python train.py --n_layer=11 --d_model=128 --n_experts=64 --experts_per_token=4 --d_expert=64 --d_shared_expert=64 --activation="gelu" --moe_layers=[0, 1, 2, 3, 4, 5, 6, 7, 8, 9, 10] --router_score="sigmoid" --normalize_top_k=true --routed_scale=1.0 --balance_loss=0.000261 --balance_bias=true --n_groups=4 --groups_per_token=2 --init_std_router=0.013 --lr_router=0.000772 --n_head=4 --n_kv_head=1 --head_dim=64 --vocab_size=16991 --norm="layernorm" --norm_place="pre" --norm_eps=1e-06 --positions="rope" --rope_base=9820.0 --rope_fraction=1.0 --qk_norm=false --attn_scale=0.125 --tie_embeddings=false --parallel_block=true --init="normal" --init_std_qkv=0.0398 --init_std_o=0.0 --init_std_up=0.0398 --init_std_down=0.0 --optimizer="soap_variant" --lr=0.00532 --beta1=0.95 --beta2=0.95 --weight_decay=0.0 --lr_head=0.0119 --grad_clip=1.0 --warmup_steps=200 --schedule="wsd" --decay_fraction=1.0 --decay_shape="linear" --final_lr_fraction=0.05 --batch_tokens=65536 --seq_len=1024 --doc_mask=false --train_tokens=366000000 --steps=5585 --dataset="wikipedia_en"
Below are experts of layer 7 (counted from 0) of a mixture-of-experts language model. Rows are named router (the router's row for the expert), up (a neuron's input weights, with its number), down (a neuron's output weights, with its number) and show model dimensions 0-127. Each number is 500 + 50 x the weight over its row's rms, rounded and kept within 0 to 999. Numbers have three digits each.
Before each expert's rows: "comes after" lists some tokens at least twice as common just before its tokens as in all text. This comes from a sample of Wikipedia text that the model never trained on. Tokens count by the router's weight.

# expert 16
comes after: "\n", ".", "==", " =", " ==", "==="
router:423470503358410505410521501468453478497567556416468479600550473470494556486489538408518525446542420506510493502421508473511518491518492541544543467485534540507493488593399484433525581409488554444494566589541540532441438515506477455472441581502495524512512495530372383546506456483500508426524512645431556535535438516518497463508484515518505476485431631529481513495499461454488574546512
up0:537517581511521483533476557511421417469583598489429547483447423475520495511459496545550553458427508565422454522519488430505576461547400532507578507511472481513491544454505506501594458522499574476567497490505516532486377479398526504457501440513512462572442536664477515454547380510462447444532620534511464534520489443553511436498517436496490506530483542525476544474451471441506535637538
down0:483496461479459495498487530508454579576537531475518493503554491516599522451447573526553457573516610391609519509412531487446398425521558497520445491514598447486495454563428550387445534478514516534459472416586429435586480524509569555504503610474489499433489523376487366434510542481522478511438443501458494465499511498442463568507525535533543449504450477545550467468468503544536470467463
up1:494504408443544501438526504480519477526506515508444545528513459510508441521455582489402483446472437451522496550469513474457480527511510547526325527475510513558414478493380436500547543589580466568490445607460492569473464423424549514409441525583455565566489534582479492503487494486410524548477462452561388528444512523505549451508539421531544493454491494557556538539505562417562454559451
down1:501491573525524473568488543509472468501432552581583468488488484431523578548480467492493455623487556552514498502571581513546501525578438441475518487469484507517582476564531492542506484422470491481662546497575515432497542526481480493492589482428573487374498460379541521484504489491537527437490511502413508471584573415530435570527394469431443451468433540434442536493470446562497544507529
up2:460471429529526410411540572623494467521493483451539522552498533412502478470470523442451501540500554529435531512431499469477601527509530426539500458469422473631388529571446514399477497466508560468555458532511554409487538521559603476534503531488544457428458458456508472519465513512505464464591452562464537449520530589410471501502526540449462557528426552555435524573613498491487483469574
down2:595535561474491591580516475476506574458527509562475466497461465566511520535523473528478520441501498545527579416556538465487379546545443529434505537505539532466626378489438368552534472520522402521501475441524467534405466433505439487375484457519459522579544556513479482557460535434478502469510469487483463572525474450558523500453527515478493443525612491492556512452405510472451538611466
up3:433561459509521435549521470443374557447598541468519456533577527476513503497478430467496459558494449438477524514566531457554496483512537555494514489530502518537435552511413541501492427544451490542491494521367425408552439415545488546526447564508549607476509526537528509529401498469509499507584491603548497466414534578521578458544412488502441524471543567523557513525445463453486378566425
down3:492417546479520550513551522505568452528386403515459548498485464500530544542437575504575470433455556556528470462450487529473511515524479446591512565531452453519492449517549516561472568463520517469498551476586572562479510579433485439436506515505477391487498454542528524509617555563510463488427521444372541531659446517502399475458533509515549472496475388471480485515584544433495563489542
up4:526520493443441558508501451461534444463514453400436500553480550510521517461468477513473505425426558555483466407517641444538513513435434617562470466478508464465519527539427434546417503464537470444489464463589540557476580488564513541493534488503459479446585507505482499512532418419535437496451446476570496506528462475482470492584595498568467484562657461515581525462502419479568433423499
down4:432550585499400508464508510515579418499508593465501473484537541513482494500522455501559543514593438473504440578440484523503444569514475437448536544496429536509449504473548473519569505509456456497431533459406435541483528456457486529569476524530413464475571483463471492555416538544473558585432529514477544415441507504559568496522608493492494557429373543494431469588503507486343517577557
up5:480501366498429528488505480537477556490546589537524349591538542467480629564492565446498494518526474548511497458536470520535480516530454492566526470533570528465417513499450506470512565452425454544555576501504462567406497539421552461516523462422451489503560566448427496593440567525492498526527488513468491514445452490536503581340447472485552563431575511499495534445471502484556431495564
down5:475461540598509532621506516396480479560430421463469496479482490437558484521487486543611502473379588536426536472479443525535576454486471456544435454505417481528560475525549337502528504500523534518493491485545521474539629473492369458533548510546468566485407422545489471480521468577498500509492556455503559484453453555568533448545430494551536496494529552561448524522463487460442470496428
up6:501513553585503441396452457481411432537484529475568510525546487446529538482559540389534471503561495468449510526510518419549538464458509448621458508529569524537534465490461461507454531465410443474604531493574496561468435467491513509480492476517594576554575425589430471552551459560454541507537492494448439524493502453414462601433554504521441411491522629483496502507462550422574487556476
down6:510466469354509514546488547544524511445525466458410494539521498503478393475347450472498534505445502463467492524497491495443492403630414490407511482486421521431417448506541503488546475455577548470555494546488509523511519568474584445463431541501425517362466501468537528429508600453531518437521453556482519514490536574508532424559446441544541446467490484553505511513503437522405557459534
up7:478487547450465465499573454449462551421419520448481497475475469504495457563489454507472531588557519539464567554438452409487470508519512511592544556578479458460535485574514472444557485474486576595555464565667529583516500584482452480495429567442469522560406504567509452526434428549475583463517566500526566424508466503552525443429539477552583458460421464453459509495559586524492534520522
down7:506553447556473548432471507446525501573561610482541467504602528438514548432450474472569506509423514450551547495537557576531564436473452450465532435477521540584483490483507479578541569562502574406465458432403439438529518464508461469449547418552534521450520527442421499503528526511487459523466471465446459613506443504552572620526439482478466499470499535576547545501407450410543421478548
up8:526463529583478592428377417561489451510465525465519483460506420482429477525436520536522498437512526580521481542519417498577536477479466495547503505414584495532503570590434461564419486467551486436422512439479479472483421506557540502492612479476437465463397495396492502483508505501516505452510508495438562471510469496545541388487546443533491477570469467522464588582532544548366541580457
down8:498497473545495535572524459425542537513556551509537489520510480462532596551575461549365488517530391511452552531435499483499611521482530487565445514539518523543565576577450489493534501559501511512511491524464406450449488487512406464467565444543507485526498499536519392484399451361482500513506564504486555425444553430514582531521425453576481471506456494481457491511409493485446528503330
up9:529466515445485485540531497427575563615416510465442554509439463586484478446513634455539519597585581484553434509522482544399510529495489465619448402552571467461515453397557483475513444524424569453576501442514494574387498519484490440465558433541420458487538504509409469499465490493500512516488507555457426478469580496423472482487429516548510531515502474520526424499537542487478523500437
down9:446457506579533534454510426504425445475597428472536510531498490422488546530432471536430459447559420413424540561496462537526513499533514559516594507593464517514546569581452575461510487500370450485460496474532553403562404510428493539515443555492504445569488487551615529468509546455549485481539440506599591540542463565527486550532529476508559440539496527504499547512532503506465365540487
up10:454598438451507525367594518544458483440614520555538453536501521456493502419420401500540504474543472518505428569527503614542505513448510469503502476442456498516471543563506468482490522454409448509533501540508563523555506473451514611397451577595461626471466510528427469435536512493511466433483522512513474464544409491538438504509490501385566458542434467479494483586457505523450587502508
down10:540467613477453503603467518384460511554471535418444524518509439496558453583482537541496510485428481515445610424445529492394553400533458469569499527551475493482468428487497577539511486494577578506550508408501499482425557511528496453554456406388481511575556505510529548488510533556502518554478514510464599592477550474448554496471469533535457488435450515547487520443490526453543490556365
up11:443520475464381469471488493502513503545496510488441463487502443435526481434482486431499495499474367540622567560611539509490513488469508627609505433491475578418533459543541429519486563564486523429581505521450431482457463501580502532425493577491479457506553509567511443529548526498496564467513485557454587460543423507448484484583485420381458524438486568558481575562516465468533534523487
down11:492476561469616522517512507444485451496499624552582501519476527528572480592529550520497514506499601512447455506436585512494502522510518490431506540487462413575577565507451434478530471474497442558664529539535575507581495452443521517500509517528556543478500465417498508528457405489538488536456530506466478525513636550504560554450509615568494491536449503516399506495403497577501475571579
up12:545489475509560465460557490474495486532572456491465577508535462566561518541480483472566656456523528419502507449434488377575485500482536507463523585519523498507485495480554498532436567530404512471565555475496523431502441524516519508526508506536559465428428539543422441459439508449509457495520586587493571518490520606445457689505459485485494502446519497548433534490410510457624448462508
down12:462546576529485576540521506522548514404532616424509409556493537463527406422501528535418444513464506574513520475481514525427536492522513412548519498447528501467546511514521398476492494501529576442516540546468503590523517448401394465459413593412513476444499498556469495524528419579528504494464444518553506489505450492507590377490606442516512499454450461509528542440508497523414462540611
up13:524432444448455445500516475500434534511452488589520485521456440539563439510431508489437517416465543540388555389632510431481544513548450447562527525597588587501380542521559483433533599461494419449557515434562442492522531433485547532527509474489498509496445495489511448464493525533479549431472450487472545520508415569531519548451508492478361452505514572553543473582462561479504511528502
down13:495510509606555539517461580490602453412560521396535507556554632512478657446534552496478479515580487483532508540438519527482463498491487514499484503449472506494569504503437337571527410566514616584484503525442533460491474424483434501383547549477448462457530499521481554521478479511489506553496584444501502528507572473386481511482500513515577476523521420494479492473563519525508566493518
up14:501447389493533557500386435509536459560432456475505460522465459566478524509597519548338460476454511474505511419550535440479540534475490534521477497511521446483534598448520485517580528507470550466518489542515417507517452542486439455469537353613478604574430483527528510589547458453601516503480462436568422485469547490525482424521472522550523592478468580458472473457524508462496446537468
down14:507572516626476511545536430428459443410541487438517421458522487477580536412465493531479409539493501467536565540535390526504458529575541470483442521584489510459448478463566572569464592644525537440468456573504468412539367460518471471485513406559514492511492478490518495553479562450528494574496487400478528590555492455531500509520446508485593499481482464500596507516486555542499509519450
up15:453529498540492501481496539612516516468531607481515496478459551501519526458542508497500483478508399469498526520449508425495579522513468490472496544520434515586475530443636544519541610597484496421488493535468461469424507544467414538497477523407446508468403453462414540513568473545441528444388497509402513569565543463478545471473531461477480466586362529446409468473529493458543458408571
down15:524463532466481449445456556490613494547413503555562507499446566499496425480511456423524575540583512526456531534526484434564557416408515466514466494539505444511572576441579486512608507500574448464495510533499410507482533491437472538586540510366420560485416551523483544421526503532499449423489462501512468462418414427506489428456562531503540528520597487418480527505487597534467520434504
up16:468485511434517492573501455447472543597513526543420550508583541431542500514485575452483378568472678494461522497425494522524471456457550517486467524509539417469505502444472515539603561522482522509557501540461460536478606444509522465516472581555587465488493475607418485600437454457514476407515521523530554476564530530469450547468549531515457435522574595529472441430447486552553485456514
down16:586488462551509537512537566565494476469541489489585496455407488578505490480531489503542623463518347568543479555573496452489544481497494534560619499418494533404466507524538475430453482453493510551535443440485557427564393527477450560492575411505510489420530453485557537438567538568457548557482454501428501469456523472552543382518501469575559500557406453548499528526480466444501495504499
up17:581429555504443445519550441469518482486571585585546506565523528508496450470501516464511472453482467482467550479416502503599621468494443524542370517483515560500548497426532475394448515512560535501469514527521547501493495519545492580439520461499520554516542465441375464462457565554583472478533529449518447475521469536482520504443646407569593586454516470517485494574468530464565613486463
down17:421575474502455592495431588564536470491483505375469399552477516409549554508505473522511500610518515556576446459557490483390476543447527507442518535487504473545430546480560543611554474497481500479538487570481518533512529472499479475691494536532457491556461506562527502486529433475475472494516459582544577521535476475595486583549492517481414452541431529509542521436563440507454490461568
up18:504420421459499455519535492496549518455554482516482538522439440451589499546509454465481531498498450551503557560382615417582397526510511575533581470442509442478545490542540483449514541513497505612457615561564457388454490499489583497452556557511474480518592556457423493493545519583426449516508563512535505553439520540532518571460525403517454534451481583470480411492458531517530429465490
down18:477524561493419545578537496493494505457510425505512465430494615456411521492477527536518537460477587458495388531530480518406551520486431429528443487566482536579518512437396545556490472498472502506507464534478487509589412394436443532465505401579590500517461490451493454474419461401591547525440456510498557545527446536447557402538545516495510532570466422525477497488517476442569599472530
up19:563490482428474500505446519472445384508499479497575409503465469523454534462477550463528473502552481508587517596421519442414562478544488479535546552577528471507575547584486426470440506409431454426574583586459477439561486469508524470464527538452460498480488500559446433588455570478535490450541545563392542561451456541561605481488478476489515412504410550480462459482436500414502456498436
down19:393433507500481478489493439490513615449551572548447617448512445500533432538535408506469536459545460509461512433558464531615521498484514518472459495425567549486498431445467593490564486497579584492510441442463440589392540598482517494441501488571534533536487553467518530445573476458510560497454463486607457404569531529424450465545529506509551533478492548543442512546510475570513533496589
up20:488515434491475489578543522588488413476518498537676497459490468514521419507512524428545519453520528422560535447456496529525634410589499487486585448516578509461514517490560439477515463496432448440455525482496495518441450528572543464528524495487485517587497552560461461522439440406518512532527457516555593564523480499524551518439407478423568582585501497371523468512530424457507513519453
down20:538533537556470584442579435544535537521527396573458521457455508524497413539432481526464520468524535536491432476572502454545498487629621496582562533611548505527486531476466419593510486509454430513544454517525525469496534569490416533425485439488472447492456395558564494520476453477412481553518551513477440503435489495512517432505525415427517508571511483466494397457510583587467574447466
up21:458521533484461531489504462469502452547523466515547550627600535474513537457448499559412439574432437534554472443552491429535517546446462512572567552550512466506477445495471445478496447504454460462551588420484442486503454470384483465512519506546451552538449533570498508616558578630432506465418527469483530482556478586542470537443540591482563504508501589541584499536499544386468493480453
down21:540547496501537536523533562513461435446480524544496571437468366466519494554450490476575537508546455408494580437482497573502519485500572447431518514440486584521553553511567439574466536531503563523466451543551499576534513599529519503505369430503499503494479472498572537506370539396552439468573480553595455530454477490527483518499500441446417410466494441558437508563495420538549438550530
up22:565544594523523507570494478480547541557499510468511529566513530453536531536539409459542543478450576532476562532435427404420443584490503454458450474592465534505462578509424484472551349512515431513507439443486409480407456502504456492502422510518480477493538420552529472503529540472491540525416483517493537594453542446488489445582604437516505494467469431508424570526577526478519425530613
down22:504516408497468468451559426588463571453555486405375509470475526617561500526475599585545515533440422509507451466509482538570474558531465545548523532487445609458517497483498386494468553544434516459495564472580537517523513417553614520524465474565442405487451547467454524613480515480495443468527589554459544464489480486487423521495544517514467516528558597445483491577512518524500487446472
up23:473533563536459450404418490496493512550426510401506515497479492423417497528509476507510482450512400380438509424550507389502531487564454478479550519398560583455588512561570410505561439513512528515487519526546551546450501492433533555509475506524487466502498496496506469506545486560527461550527469409442554581416548543461489529533557507456561595527499475464467416463529483426439518611373
down23:493514469574464484505514434516495517457514472393516515604493490496411475544509475423499497461538572595524495545497618564453536443428527541518484497557450448467444446494561412608534494495513547497490472517525455458509534591601576534440440452450527520484535565463470482411529543430471608582417499532440489520499381426563509499529455460527488506486517549586526479459410607492484482576521